config = dict(
    n_layer=11,
    d_model=256,
    d_expert=128,
    d_shared_expert=0,
    moe_layers=[0, 1, 2, 3, 4, 5, 6, 7, 8, 9, 10],
    router_score='softmax',
    normalize_top_k=True,
    init_std_router=0.00912,
    tie_embeddings=False,
    beta1=0.93,
    grad_clip=1.0,
    batch_tokens=262144,
)
Below are experts of layer 2 (counted from 0) of a mixture-of-experts language model. Rows are named router (the router's row for the expert), up (a neuron's input weights, with its number), down (a neuron's output weights, with its number) and show model dimensions 0-255. Each number is 128 + 32 x the weight over its row's rms, rounded and kept within 0 to 255. Numbers have three digits each.
Before each expert's rows: a language model's description of what the expert responds to; "mostly gets" lists some tokens that are sent to it at least half of the time. This comes from a sample of Wikipedia text that the model never trained on.

# expert 44
Description: Ordinals and ranking words. Ordinal suffixes after digits and ranking words in office, season or chart contexts, such as 25th, first, second, final, No., vice-president.
mostly gets: "th", "est", " first", " second", " would", " third"
router:126133105141102155103226142148187153111141112165135089066085138079080123107061119134067126132089141100055164130149128152134125142115116150141128104167107157102106113116118110110180136131143093115144148143105160106161147135197167086159127138140146164119099086043102106092056085094125156089098141117103123147152174092090060111161171060160128194130132046146131158139089096113139115129177122150169131153127139166119141098128163091112085134142063153111123120098135127190092104084184140173135158117121116122130101104163135147131102159105093131087138146151118167163107160191104137167153100088098132146170162164123158096097130078109123149085066087115133091190172135174085086161162111099091100071171142165156166185155110121113178168124149161149122149082159159112161097067114174
up0:146141134094161132131151091085120135125112189170125134103140103147119011101111119140136161154119186131151112079129184099122139063133128118136214178180122063133135130113173202098116130122121144129163125152092119125138148096168060117141116078114152138157126074127127175196082134076097191121131077091099125127126172177106075054124109069131131086172092108142124104154159094065082143138130095127124079162161091096168144176089155083154104149113126130148158176196149147089141147082082136122127157141158116092134201158131109155128089129113100193113141149187123119076130125115150109139117154093131120153133104150088072108084167162165141101100130193079147123134150108138186178113128179131116092124214120120099192091122154123152129139144130131160079140137114096118135120081140125
down0:119074120176144137127133175136132142151122155102156104154154157115197075137154137111144107125121167138171124174181124146092089108087120119096122110084138138156148200115129132137150156135108156164156174096151109077184160133083106110108138167073135082158066095097119123176114117106084118165147165145142100070161133144121077185139079111118117084143059087132167123097173127178148141156162075173179072174120128134145125171099156116118113108148156130143085110118042182082141094112153090086101139117115145085095139173079181190195099130154099155132104133171111106142083112162131131119136170119114174128098163088139153148144093110141125176194144137139149105127187115158115113191112138127070172109136092084116076054176139156130156052181124156121168133128176127072097087148185129

# expert 43
Description: Verbs and particles. Past-tense verbs and phrasal particles in narrative prose, such as made, began, wrote, taken over, bring out, ends up.
mostly gets: " over", " made", " After", " began", " about", " wrote"
router:123162090071197118043129132125152196155090075135124136148162120167128177133137126163135120091170127125227089103179125090150102044147137153121075165115101064106088084127130076101159191104069103096168149166161154112102117153095161142123122144157128125133132155121103142142106145090144145107187129133137164145085123175141155162108127098074097193106125159092158123129207087126156180122110151102137179129092100143156146105159191122158132071144138123179092119096085137101133104126060170118139118118082172118115196161065194126148096159113137105162153154136169147099089157083116160128127198127151099146100116108173117128159180180104106149155125174131136190156129166131105128112090172112138118120150155135146153140126135107173055122103160104095129121128129087128173178149145174
up0:135158122144126129153116190110121180156165054143042136092130142158180106166137157122171088180102111097152042102111161102140189084131133104119128119183037136083126139093117144109120067062130149110122139172174128108107143102130120142139179136125109095133169161154125092158153123094115119143121141173169135114140148158111154133167074140123143127064149122146131066165129131122178143115153098125102145110114192108117133111098123107128127185163160140146096112150217156189158112068106107124114102143137153144137194192155162092147145110161075139108103159140156100077126170142096131068070062110132142161142099117137129135133108151127115119105195166101117153153127067075151134122128128085133074161090111170108110122112167177068125176136107092099151132042157141185177134061098117
down0:178144097125126167145095110155123164121118107096135125112090100133150112168079167153178134143171087152102119209102171119145159177187110128136071168125077168177108106123133122155155140127148176104114167182102166103165091124164160107119114150122167179169140148147141158103138125135120122125060173106122130165095130107094097128140071158184158174128118120191152088084118097118088119136159127173109153074106117074118095106160089112141106074130124131103123123110158132124132136126130175152160067188172095173184132139082122099164183108143130179159088136091164100103155146103161039173181141133116105166132121151094106130170175145150106135098071114165114123111176164169115079108119154138132159117133033111131096080153083110109080095115147153155078166145232112089111186169131169

# expert 59
Description: Quantifiers and number words. Determiners and number words before nouns, such as several, some, many, every, other, million, plus trailing digit groups of large numbers.
mostly gets: " several", " some", " any", " million", " many", " each"
router:079121109106169134015150103187138149124142128146098120120215104185100102117133092090144115227121171120133127112199099140111143163154162116168100214137172172143159157143090160183162158122120158107149115119144116105139141111176149078144127179165104162107125153139124129183126091098119186131108117092175095070135192136145114110156147132148126107106126127118119200115158098123115089171134100066119141052122144079168150111106122129134138182133119153093086141146119063103129101120138105101182175126130108134101147093147135140158087154131104122073122203143178170094149109126133093155163069144113104113161135117138147088117139144130094131093101116126151174068163063152106109136170135119123153138098128075138129224109038094125161088134160145150093142100169138166100087140104116
up0:137197134064116148064152125151140103127155085195174196072129157116154157088145061114096160168137124174134139101131170134138135180137084148120151104128120128127168039139122073133168115098116096102138099131134116120115114059131103042140131118112138106100135152082094185100126078075103090121171105154098093117195110130183091141110084109131166101126102106127125107107114186105162117145155098120115155087113160101191143117067123132111134159096162142159111122130107113144091176135125109193099122070085119114132143161074126109190138137141176161146086077165124076135111132140124173110174157180159158148029125151108154079094095111137114125118111126114158131146095150155192112149144167107136092121114119105186129117153147130119121101154084129114125151036104171129075105153195056
down0:177164093103104152130116127083091109146087085115208169101107178206151114106109178089135106149159098101053111111150116152131118136149084089134145101113099122133149129130057112118102149149178121148147112089142226154065087157130135103142124103205147136126082102122153086119204120124118167136147159168176088109097153134176128101141119173080151044167196124138085140161109165120108099111113152119116137141103161180150144118165134102115123104122121150126132098187108185179096139101127115152186165091141178176151141164048140163143136123136071107196116165111074107130177139112144097126090110078195097107164118152093093104144166089150109132152042105168117148142121144146127149079112150147136127162119216134152139092108130141108126086071137083120128109127138139138148152144162154

# expert 41
Description: Past-tense action verbs. Past-tense verbs and participles after was, and or to in career and event narratives, such as released, began, built, sold, published.
mostly gets: " began", " started", " released", " built", " used", " won"
router:148171143130095170094150181076139170142153084142159102117163129152085131116146150153087137097159166128147167113161128136203074164147107093138090159156088108181104100109136087099122144109104117164125129179116087092103129041110138129160124140100117106114148070153101130113127112144135078079186145106141133111149073110173167147125058140085141187165159120124144075141108137147176162089188100087167179158082147137142116090137104154097221137146125143125145126122105158165107153086203158123166118102135169069111148156078168140157078142150126150125089117077152156111159114128147112159108171079100088097144103169111105113124152159106121157113139136121117109122161147018132141104094152073115120162120185125126166192143103144129092212055074138156104162122174172092116163098087124
up0:144107125113135157126159163135113122159136129129115104138194138107130138125126102175090157093071092066159140144110118147180138173172120133118154150120185096146102166122103171115163141134140164152173086117109107136113123151132165149124143110113113089079127119108106081162142104148072111140130115112146152141173086112146145132066075162149112144097128155146171118191124165191083150107141132123083137126159157146142179133148102172122127099117160151045170157170160110174101127101117181067134157112147104122114162089107198106136193085137109117090121165087188236086097121070142112160133131131123122109089093159112142156152186156081128152100141147085153150087153087081076138104110193128103088163077138113111090156107097103168188191108089052137141136121211198164105088094066120
down0:141097103107105134101141079169101121095119102136143145211093107062084096149127109114198164119131103148115058142157084106137150163134081170143123099144143043112069106126082141081150079102087121097142126096097099144157121166113174124142133115095161149141091141175097115130245162146152156099068131097128082115084132126097134086084137108116102125164181178149084092129140133089147165122070175120104094122139122100083181149111131143142062111168138179182200125110114179130092123144093080168142129089157081164138127115189173120130106093176134104172144153088111141140087133095079118076101099143132152132150103195147187161095081136087141104155134151114105118117114156116137189134107131122144071128174070170099168053125108149144107148148117109099131123146124158117147083127162175

# expert 16
Description: Year digits, word-internal pieces. First digit of years and scores (1 in 1936, 2 in 2023), plus mid-word pieces like í, n, ut in foreign names.
mostly gets: " en", "2", " analy", " Tri", "1", " pun"
router:113067122074147125120083173112155123121120150148155131190145126097108167148086106120138093090075103167134100094076107142117146157112071139082087083128148141148131092135105064213125106116127089105122152144170107114147082173076153028121125155086127166187184165179161163131130179123110133168129143100176121145085064128090124102162164079165190129112092095132140118147096157206084132170200151139100137109093166107155087179151132094146128076083092080157124150097199103097095158161142094150105183101159130150167127109149137161126134130117102098158115113138127141151078133116137156053086125124156133134085109065116198083124123107141104132144093100117183181066108134128140123141147096105147147069150113165084154131158126085117124131159082145108184140138072105164118103120130121
up0:169120149164170152126113068150134084134131072157122063186138136082102076187094136134101145159098090127098068074100139154157138138176168118125143191134088130063139155105180093216139151171091088161155098121162088106156138104178107094120221114109154144127078151124149099114098189132180122098077115127157142105083120161155119160124160140133135160141153094105218118154158111104125118125166075144037123116140132118123156102077153174119149119105097129172132103104086105119108154113135126081101152081101126092122126180187124085148098110139150124101086122161089192129136115087112116156090121161141086165143090151126155155082148127169191220158122098086176150152106097141111156095090143122131118081169107117117165105084149091162111180134091127162141111084138122154142147111093083
down0:133148184177176120111116183169144136107118111172142140159065180095118146114128126127098119129146085130147137153188146173154084111136115182167125157171188120149215130153181083093118131140124071155123094182166140094083162089135073104128117147171117154128189057134135129167139099133178109143143111187142150104097115173183082105096123121181111047143154137130114111101157126187093108162125120126138170198117091134140102188060170139131062100142065117207161151108125091140144114134099147198120154132121126169140059158128116108168151099119156131153140124138126110150209136090161146053118128143116195155144137089172156100074114076150132179160060107157118120161173139136105135122115112123159121148155127101138111110137109091099148136079115089133146106105092173164113074133114146

# expert 4
Description: Determiners and possessives. Determiners and possessive words opening a noun phrase, such as a, an, his, its, their, the possessive 's, and no.
mostly gets: " a", " his", " an", " its", ", a", " as a"
router:155167089097135143103142133169167169170172099107101156139183097129106189144130119155119152089158134194152139056184161076104054079141098123124080138113110140141175144167138163161170162093096109122143154131189177168097098109159159122131085100134115134140111076076091168174155064117198121138096159144147107078112172159091083121070103129156097122142096143104123111131130093121152095215154174115142147169147120105147176124119116112147158065130148139128097103191119110088184101090082127123168129124091090165077134123085150169134093107116081159133131167130169106124108148100112155156169113135075103161149074117165105123093152165105160118102111101104211125103158165148085133143139153117129140205119174088145078162189120174160116165155152137159080067128162121146127104102178129
up0:185157164085136147110101043154127112129105116106106154117113123082152095099140126112127205135056160122178126099126089102109160101158079118089138084154164199117100104123143123156155137135156133085106103115064160150135096119159115186116111172114111074120132141129146127108140115062080103105111120116112082152157057102103189180122080119187151116144157131107118140083130144137129110067108084182133136131178125144178141070076039151167084114121156138141210116083122093111127089077169130128120098118119128130120068109140136128089123071084113086125137139136116128146096168186113182092081164171133159154114050076146113134133098097100133189159106098106203160123187174113132154125133137084112071195117160143075097147137095135121180114094161107124159133164126144118107099145121161
down0:094181101073147140132131155145203103078085152192098145089160199109166130136145171128101132109142080099132115168111173169174086166174102119178138139106137105128124123076114123106139135125110168110134101173162100144167138085124197132043111110131064205073188067123083169084142178115121079102137123117181098155148088134094115152115129139174151115110156156127152129142154158132204156143188111126148091131140184148134119121122190175149147104138105128123114095139144121162162100099160138155125176150100067107120114132135077089153181142158094092147121117174150156098112066086162106076102140167121085106146076166113121059113157120150199171133091128119127155129131161135127138134044161113127132134097170149127179138152118092128078148133080118116142070108169144163086126118064099

# expert 35
Description: Separators between numbers. Table pipes, en dashes, parentheses, semicolons and commas between numbers in stats tables, records and measurements, like 0–0, 7 (1), 1.76 m (.
mostly gets: " | ", ") | ", " (", "; ", ": ", " / "
router:128141165138103073081162095106141064096057140162105116122145111114134101158091157147136152169129126122082172149115132152096156106158127181092215165226144149101172165099087132102155068131096140148121146120045131096127128148167113141167130125150110192111144127065193144093070109120136118084103137090093102135105100129150165158129147102165097078144093081124199142112166168099066099159155158177078145154097043128115166144172134160104102138114117149122084110124201060125143142092194144128090088129165171144122132037117138128090111153141122158100146108135076088069116092148126135084158142100124163088148071125080153107117138106141130116112125120100079093081161103133080122119178095112102141162111153194132104130105109126154110116160147133164137130136149143108048127107138142
up1:145137156120116137198158130124134130073117157048087112111077088114138133077141117100099170139104107152096085130132132114183120093102082151145122200121154115119138152153145147149063140128207157092143097163143101038090158103124132161130126123180059072201090145102160146118065087160119076155156134109096119166099162119180166186120142111122080149141155155147144079192128109152105157148063144139105108118164141154143153114138154132089137114109041145180123126143146132112139092151149106110083111124112111171153118130102137039138108140150138190131127139090150222127123145120146173110123153085167131150147185141064119148126134065149131135109073154124097125098135154136120125149161141035132130134168107152108149089124184161117125140139192179083069131063171152142134145145120148
down1:122116134099137137129093142114196104104146100113114118132088127120100205081085118154105151187117113152125122127121100160123194203145119205132108122202132178171127139091139147109112115140095128125062133175086155058088101150073117108083079117124110156158097096170218149147100179118162152095096152127164085072101102166188117151103153067130124138106136162130141062110052179145125140122116149114104114151156120107124159162097105098142101129062073146123115170142112182157118111049126099094158144144082171122123102126109157159122151120149159170108137088193092129103119130143110086112141115113167155160076122126118072100167077109138120070079094133114098156149174061137120107216106123146105152110118153113135131089166098119105151136155134204129109143106161147140191150135100072

# expert 40
Description: Clause-linking words. Complementizers and relative words opening a clause, such as that after thought or indication, plus which, who, where, but.
mostly gets: " that", " which", ", which", " that the", " it", ", but"
router:163130162123159145084129109149167171136109114116113131086167143184179098177140084131132154108170097108122081099158141064119149059088186119162132131120151138137085110127175141153136130133149109103127113135155134154159098188113176165123226119132148168158172151123119134193104115129117091099147127155134177139150129111138130178086123157077090117097131129116161084119169164118099139179077126148108132080107122110156116082167114106130157146135198088123055108097115113094148069100080115114168105161110104069136189160101166096126125151087133149187071076156105090086125075096121096178126138094089151136120137145119099083119205116083100134142079152144124142143110166184126117119112156149139146162195111182152117110167164120151038172131203100168122089143158110123055096114131197
up0:187128158142150136090145147121150136112118116098108165108124113115122149122121062078130160166149162167162205172129130153099149143122069168146121170189180190132119127087136108158122080151150152168123085149101078111141076127107123058158089150101162076083204162194140101110200100076145138120145131143132110174187101170200108163123123122164141127109061044115149145150137100143130190137148095148078092089140162110100070083110135127148147173160129128091137146127126177105102113105159090116161154088159124092114124117152123136114124183118088161086146106160112079112139161151141080120138101111128103155138167141068102128158169169044168167153161139115138093115165186104139143140132100058166150167136157136167110079138167171127099149117171132078106114080132085151182145181110111
down0:148088107148139064114088104098137197146099144153162097113093127190113141142100145141140129144197101116117090152075080096063119136110139143142132117181124129106166124134103122074128143126125064144194156151113089152084133141162149098141200096134129078152210111152110118167151143186120161120121078053074121133133183086108103146140113117121130179186152118115153159108109119128156137163090172161105135098157078131091181127102193122138105146146079139115141115168071136108140063105052117112165120146137131163151098166140156113109144088103152148185075065149150063113124160100142108053120088076120158134151138098079116077108118141067085178118111131187135117165127139179101163174124136141122108111165173137114144089149105167157142104120099107086150152207118160153070143144175085

# expert 22
Description: Tables, symbols, non-Latin scripts. Table separators, dashes in ranges, coordinate degree and minute signs, math operators, and bytes of Hebrew, Cyrillic or Sinhala script.
mostly gets: "′", "°", "°N ", "% | ", " | +", "°W"
router:116163166179122069143153082096136118135067131161099084090108050085044131168175145116158147192060115133074119097107115135118122094183147169173155127147159095119175124130083125118075084125168142120156126179084100130138145165132140198158147178105169163148111166090101121149114108148087145139110141121186096156210113096138173143138124072088118093113201109107116172108121176138080097107133123153083110135172104102113134143153101088108105137183170129115057052081102135175166119134107170117108032145089149105158130162159112099133110158145181109112132124084089150142157091112166126102099122095116115083109114099115156119110127197204102156127130084127116078083166054149128093109140075166087143142138121112139114135117134133131126110143123106137112142149086129151062159150113128
up1:121086105139160112141142166202112103123183154096185128087145045159116099129100106094133140198093104124148167095105143140131122213132134162162164127098150098114132133121141193105155174133139167134095157151137117087123095147110093143125131105175142097108138107126148085121183165141103118159168187107154147121126101090156090129139123127135072102141090119132133148133102098121187117122129155146116063170146127181128132124198126193121133143178076168136090175191135140212112098138130121168097146105119134224203060102161144187092092114145182049122137165078104137186122179154150152153115145053125146120145132136122162143127119095143142167074132099124181143126125112158143065116072108122159104098132098139126130101135186170137095129170167084072137143121080161164162133108102173
down1:126138086079089028059217114146114062157121115109135125153109092098150111147161119092164160132133156145165186139068117142128148042145154098103098132155125150099147132113129182166144121132079113139162095084147125156163143167184138107135148146090128124126141151158092174130150119157097120070140120130110165133099129111092104148104089132124130115119140141137121069057186148156119090106075158104112110191099125100158151144166031166116083148124144176111129116171090208079170160128125116122142113114156121093139067205113099118122222093158182128123165095109103147116133139168133103074110128122025073130140138189117044145110127137132120123116114114116126102108099080087165122085125152195133121096184134092114115126121114103138137131107151178145118146116077137101104125118131104

# expert 52
Description: Prepositions and infinitive to. Prepositions and infinitive to after a verb or noun, such as to, of the, with, from the, into, by.
mostly gets: " to", " to the", " from the", " with the", " of the", " with"
router:119174109159145115106115116135110091155112149144116142148190109090144134065134146144175106106147129124148098081113165057074158088193107193137096141108162125075142112122155087112162165084095102109143169111167132111103103088119193106141141099185112151130095120100106116171181087106135094119127149146115125158078130093100122122107112152094061152176083151106118143111145052117144109191090134130067137081116138120163111143122132146177103083203170150137063133177113122144142134106056112089123097087160116196095125173141135185110124149123113144196188195174146118109098111087050145190095136145115077098113076140119094136167142167097183075114153092128104084082112134084149106068126135133102133174117116111150081105117122179134103127141185128141101063162154138151135110099157177
up0:113125139123159184123082110160092131128141168094101131117142139124074074122168093160167176126135127090129094134151111180108080179149169125116127150097146095112135188154110130093148134138127173146139117141111110128100174126141139111038191125198129134124178184167114151127124107064142110107117177169111131086146087140154109081174145155101187194106111089151151158130082116133124191165133155160136135087209113124146123073138129142112143147117160132129098117143138123068165139088118118082106100116135190123146158105154137103078159161139190164132105105159093192107144112132109125118107155133195076174108078130084113084111172066123165157116127095115118109180103144204105119145131179164123131171099130177100139088129085129125147102169126093170071056061094099098124122112211204
down0:162118105164143107180118149072094164111090136144158151110138167072087179113171068076110110200124126111111106147105080101116125132125137120100100058075151131164189053126120137074084122137158125160051151152100101162080092138121093116127163126092115095107104108131138153110135065159063125154127153066046187139150108123185100107120086134075108098122114121147151144148084175090118144111107104161149139161052123099125084093151164127184135166167133121116126097095119136107103115063135131146141124074134148195150169093159198150130132093156068143143158136156070135149147076118173102135136120098147118156144087119110157115086084133117152106161099100071106191111151098111133147088118116109124098159069093111120137186136107092095113149110217111091144095084141128132156187117168144

# expert 62
Description: Table cell separators. Table pipes and cell contents in sports and election tables, such as | USA, | FW, | MF, &, Stadium •, party names like Labour.
mostly gets: " | USA", " | FW", " | MF", " | DF", " | ENG", " | United States"
router:188145148114110116117176157061137130100164128094147157093163145155195176126148111157102109169065158145139154131130134139166135130104204091074149115124127141130100161133142112082112161147092154112177161160055123131098146111132127134113091162141165067155142112064155158123134151137166090171168076098100128149113112108121146160141086085078149103139174130170114126141150142123151125081159133238107122091148145100152207105117093188119113110082080109145151085094107156103153165125166107170141105109105181102119069098158121136109163104157186144088184103094163175146108136136109122172149207126164027141078081128129116157080103156141171130145127142168122165147118102075148100148073180154070098097084103193109134131120105075128150085147098127133122161111115139133175106121086163
up1:194160136135141106133070154126170153091104137104094097093148162174146150121129176107099140155114147089115121150096109148127067118129175107124151135156149155118162166118131131122119164169156128122157168078128112116100134100225120089085044137145142116133088098162145085056082094131183173116139170122126129121129066098113139153179112093138141094121223116193145098166128101155097128152115102150110172152128104197146130115154168168118153110116084096105071179164125154133129202152091132137175182097114088175158077137140109152119080161167157109141144133119092125138116193157117132163125162090128067113158081130190140113157116086132076088093216134098151118080106151137087119089075139161164111119161120152129131205154118162116113097151093098128141107091100106152152111055193145
down1:144160138104096114174154152151162150129125108067135147159127119117205107128202108173174104118122111139167131167115132085069102126138076087150129179137121121114153138125103096146133181157164147109125110076163120161084101131181139136124131144082174105104123069113132175168105072169170145130126131185152115125158138181141125182133084162133133153089111129121103101164119108142112074104111117164200140112130154178115166140156180123051137203127150120084157163183119083157092166150131137123112168124095107138124154126145150091155113140083135076082148152091127095135109143143081095168154155130121073107082059118127045142138079092090152160161152137062092122127142127161129095126073153131154176151120136177128092193069057155137090087136197090194133121163076169119165118125185120

# expert 28
Description: Time and sequence phrases. Time and order words after the, such as during the, first, next, subsequent, former, in the, since, until.
mostly gets: " during the", " the first", " what", " since", " that", " end of the"
router:160125098119089146127080167144133088119151103111148131118168069098130091049143104147090160104094119133106096201190136195143113101134103148129127083153102167165073129119109145170175142129129151144163124074181124148175115120104152142188135063128161184202109096127137150111183144156139099116091132168079080132138159086112102147098117088155076095123074135133131120154150126098138115081094103163118133077088152174142071104134143072120156112136087110114169145141138131118171120105146116122163183123176145122151143116181132078091172148094144105134100096146085099151103104127110159082130105132116165150167139135139087085071118078073148110144115152138122144162068179169170113142183145023117124140119158215172145181112126128102094112118202170185138129088167164102193118144143117
up0:180112109194107100079100069120144117150126074119150153120132060061097145146175109156131166106099088171151170114089114113155114153092134137148115117110067098190103107135132161132132141160132144140174116123124158131127120111122129125122123158108128053156141119123133088163121131151117086158109111098116175153193144076213134076151088130183067118197189100188112169110161124140118154139123173132139141148151161128061110121146182126090065112092080093028139171089169085082166132132118134127170141121186140090115135126090101091126152127086131146201103126110087130171160107134134174114055193160154120093097112125138114121135086190108119100089120137119177119117157126084217157129136113119084099144081091171094160133125142105125130190079086143179133110145098130122152141090138151
down0:120118141089128101113133142133148231157106089072206097172136126184160152149157115120078088087177189115143085164115062142125150197122099076117104150101136078134127148153134085106144134109126113158151101142159137112127153107182126098133134160173135149143099120119121142172133132090146142105171117075139161133211152171106121130209130170195139129122145083132208170096110152166138134152111130143150149092201172120063092110118170122158085149151101102097103075149144103174132090110142146141206114107111130126116184123104102136154140122147091130154111171158140143064188164114132167151171154139095137181119075089108119132148052190116125126130093099071158169167131143164158146088112080141071160120160096109097156131147161143098148126100180154135094155063092103136145166136101148

# expert 27
Description: Spaces before numbers. Spaces, commas, pipes and short function words placed right before a number or date, as in Sold 1658, May 7, 1970.
mostly gets: " ", " | ", ", ", "- ", "; ", " in "
router:165160097166099101089157124151125164103154149134126099143120115127076102122105155150178181162130103164089141162077105161150177169180099099169147103145138111095117165097109189137108140192121168177163136124129103153078088148179123156148095092099149159083134147054122083097152192119150144118127187100141163038154116133157135118150125074164125110128154087103157140206181127117082133085080107079100086174113092129115119119157148150136103062106082148090114109110150085146186135103182147120091144140153156140148200143157109178130174144102149138074234102083128088150100127116118112098158149106113190139077094139138146143127115109155116103139119128098158101085125084118112119122126120108147126179103102114092101062102117155160161157079072163172134180186185147080126123091127103
up1:131126113153166150178148144171139135114098118183099152153099154179119132142166126167103123122116108181145170123171079150121150115091109119157145126126113100147099159078056176131154083112153143122121099096137114110099140156133164177104109099165142081158100125091146107133112101179148121094163111190163142106160133156129122125098060103119057167127115104186071136179184067123119168074134102115190112141141117182082138150105125147187130139088101138113131177091144123142157100187164118113125184070147077146104117132168106137150144149101162082151174094166107099186136124081111195133181117070105166119144095119139134075157101148136161141215066104132147154116158137129152068184143158116099072172163084134059082108120064137064212115066116106113129121128126125153177138117107116
down1:113159068102138136115130139102162131122148114130127091118181126126095101166066108110149100089111108104132126092157109129128058115104135091121131117132055194158083139119188099076136134127171093116148128072163129141100131105124169134156126108095056110156146140154121135143163092122154093125090168132197122158152124154168138159176122193152195073113140082106162164083166097109160132113155118135151136098136108110107159207131054122087146117129115145144091126148120040072165175116142173174125110121061110078153141166204112137080074108134154147095094113128113089131123136181103090095147111115090115134144051093123127094128173101147130150092117131111168108157110153139161129097119119191154155166047128089120201215135133078130124123122133103178122110212089169098127134101088124

# expert 1
Description: Digits in tables. Digits and number pieces in tables, scores, years and formulas, such as 1 in 1951, 0 in 1–0, plus stray word-internal pieces like a.e.t.
mostly gets: "1", "| #", "- Species:", "2", "- • Density: ", "text"
router:145136154084186152106110106140144122154151095142129121160179140173182095064079132162159146110149149127086104094141101123137064136105109196152132154118150112110196116117129116168148129152155134111121177144115114111168124129121082113113062084129116149067148080148151114083182137105150153124136137181100099090117149154112160136181103168128149139131058139161098209127119148158174148130170161116132087119134121114155070162059174152152107099086105094140151116146182158104105151150147111171082118110157100100117130119114137144163179161106129111178177116136177122038190091130179156091163059108128178125071130110119153078095106088114191101160156155116150128115137103172126163159104185103115132107136119182070154110145197141112104129093062133160132117082092187104089097132145215
up0:088101135126161177129144089116146178119162037120090107153184116156169095114144160138083126099148163106114115095142126128140158143098162105151084129180136095148101077169106118078129159169145052111129160064060173086130062128117103103077145101125150142110128124126180124141118134123152093134089108191121143107103137120090153167118153144143086158172123107181102152107142094161194140158139107206067105129097131109146094142078090074191184137152060106179133177169092108103148174076103116114112138153154131120111122119172150119096140112145083194148150039090128144067106162126129144130087103151083164118072145132142139160135086147082087179092142074107120102063076140171129105118140179134084113098113133117098132147084133151139118098167129092108073175104151124094171105131096141
down0:134073141144135163085139073136112136093077118119099130141127157144112174128208138172186157125090063143136111109116136170095200135104133143108119175190166144125118157149151142159115159154107136137151205110073124106111099108136142136131117142119132152148147130201140098142174113084153169119131101084156173106134125114068154139104103135134127160164141116199061071075087167083120144184095091137125115124119171122153126088129085116142100112191141172116140188159134094173165079167112098126117140094082172092128134150086109038101173093119140188059189103144103102175128106122132115150132105137087130124117146134126176100109096142078122080070137069121157160048103076125103113176156126150089136086138073133105143095147160089138062147148148163123201107128097143166160118110124084

# expert 10
Description: Head nouns of works. Common nouns for works, organizations and activities right after a determiner, such as show, film, book, company, program, organization.
mostly gets: " book", " show", " film", " song", " company", " Council"
router:106148093183109130075116173177143126157124155138186138129158114115120127163156153112133138110126117173099121180214179008166042106156080133158212136128067142138062086143136114153075166123103211136152154073205136110136134108109140195151163112132124163175123096149132109116135152126119112139114152151171142142157125115105137155094084145147127112123129074083111093203070101105093114104165062104197103161133137160165113131172187081159170115165161152102142174118083134089128144153114094113169180160121141169095127141143156117128140124150101086140059108140120125123145179098131134117111119113086089079151130126163073088106097079110155127123119179134115135157142187184154109117109122098130120104108127129168152127090162147107097161128075116113117091134102102094172123160138085
up0:120165115142142102139176088145174128051153121160146095117115093154147101118099142156106187158090119102158159063112090049175123092114187080147169096160153114154077166171189072117132098105144126152076203107166097161127177122151121121122103146122081103119154087156047113083193148203087107071108126117072140132114128123101116140120104091160125088143136106111118097084135165158123081148157195128165105117127057047070111107125078134147140106160123109171117191174120102106130119135138146108102118149112145117129070104077105139115131084127125063135122137140150168114109117127124155073144067135171103101168150078166079201113155133143160138131136123118083103119103125157143200154139096150092122134214127109116138115074153095138132105067108130129126164103082130105163126134149155
down0:110094122116122131115115152147118107093094112077156121129169145100179127097115126084144155135186047099122130075139086154163163115097073101192191219086145113198103136131106158131101137139135170087155142170109124131143143132160147107124187127141142160117130169117161061055149162125183136105134145124152063153111108036114138124139116151136128111054160107186106113117116141146110106178102075165144121136114143133100150160169114072113176099165104140097148147188151099142118134099137143106159106140109125117101145120146127152213120159171094167162140133146102108141137089128098098111080112148125066066118098147133132141125129116119085151148099125168130117116230204068183120100133131086137123121070058047146085103130165059119116143127165072165139104112122153129113150182123141

# expert 15
Description: Articles and prepositions. The word the and preposition-plus-the phrases in running prose, such as The, of the, in the, on the.
mostly gets: " The", "The", " in the", " on the", " to the", " and the"
router:156159095133106085098174140179066105142145148070098098173137111087117175078125165142082141112178153168141128129081183082069118121178111131118077131094158091125164139146164060168157110123128117109111155112107107132091056063124181103084130107189128103119101127135104138124167098131097070126068156160090096124116107129078079092089103121158094156161078155150120145113108045138136166122139116152158120115202147096149125140138128091158115126157120185154108115174102081166177131154157108126153167173165139192134115093173150163110156139095095170156173166113128111116114110125096166161109130147175110102156111150131045144099171102123157139120111136113107127067122122105115163076135127125122106165111208053141126192100138145170096136118101143178128081157184134100162195094121183
up0:124143128166100184114105105131141117152130160168175117117131134163171125144134141115125108144143142117104112117112112128120142117100106044105121073098096089146135112133131143130129162106113111121169078114145160119192133081127120198158102198138165199134108101093110095131143102093153172117137097173147121071183142068144144149099133100126044189106166115143115143159082181153164128108130121132219138118118100154109121151145160182137255101130079133127112190111129144140149145163124139151090174108194154161131083154101141133157087069130128167093157116159123146170153168052085104138083105164128069159116151106144176179175065110169115178139168167204171141111136120088163143110154134101084116134160124096166112142139135125107194172139119137190107098131124116130191175134140121
down0:140168113148125080091104144071168119099097094146190078132101067105024123086121103161182145127060095127148158089105109123096087155119097186154158131112154136186151202133091110185177127137168107175125179102121137156140113119100119106118160122107107102129129119135126085156211139138178192129154113087185120142115128083160172148146129155108113107081174143144144066107167150172131104124124100148072147094171111097123124123113074099107156104211159075136098116124148150127096166143063081143118086119121169116196143116141143099126145144146186086133095108132116181140085104155122182082167112103116093130107145121123130179115124151084114177136120147088120126153153163151133127120057150114116136143107114128139167109185153212135090165031109162172158133139148096116087152155131137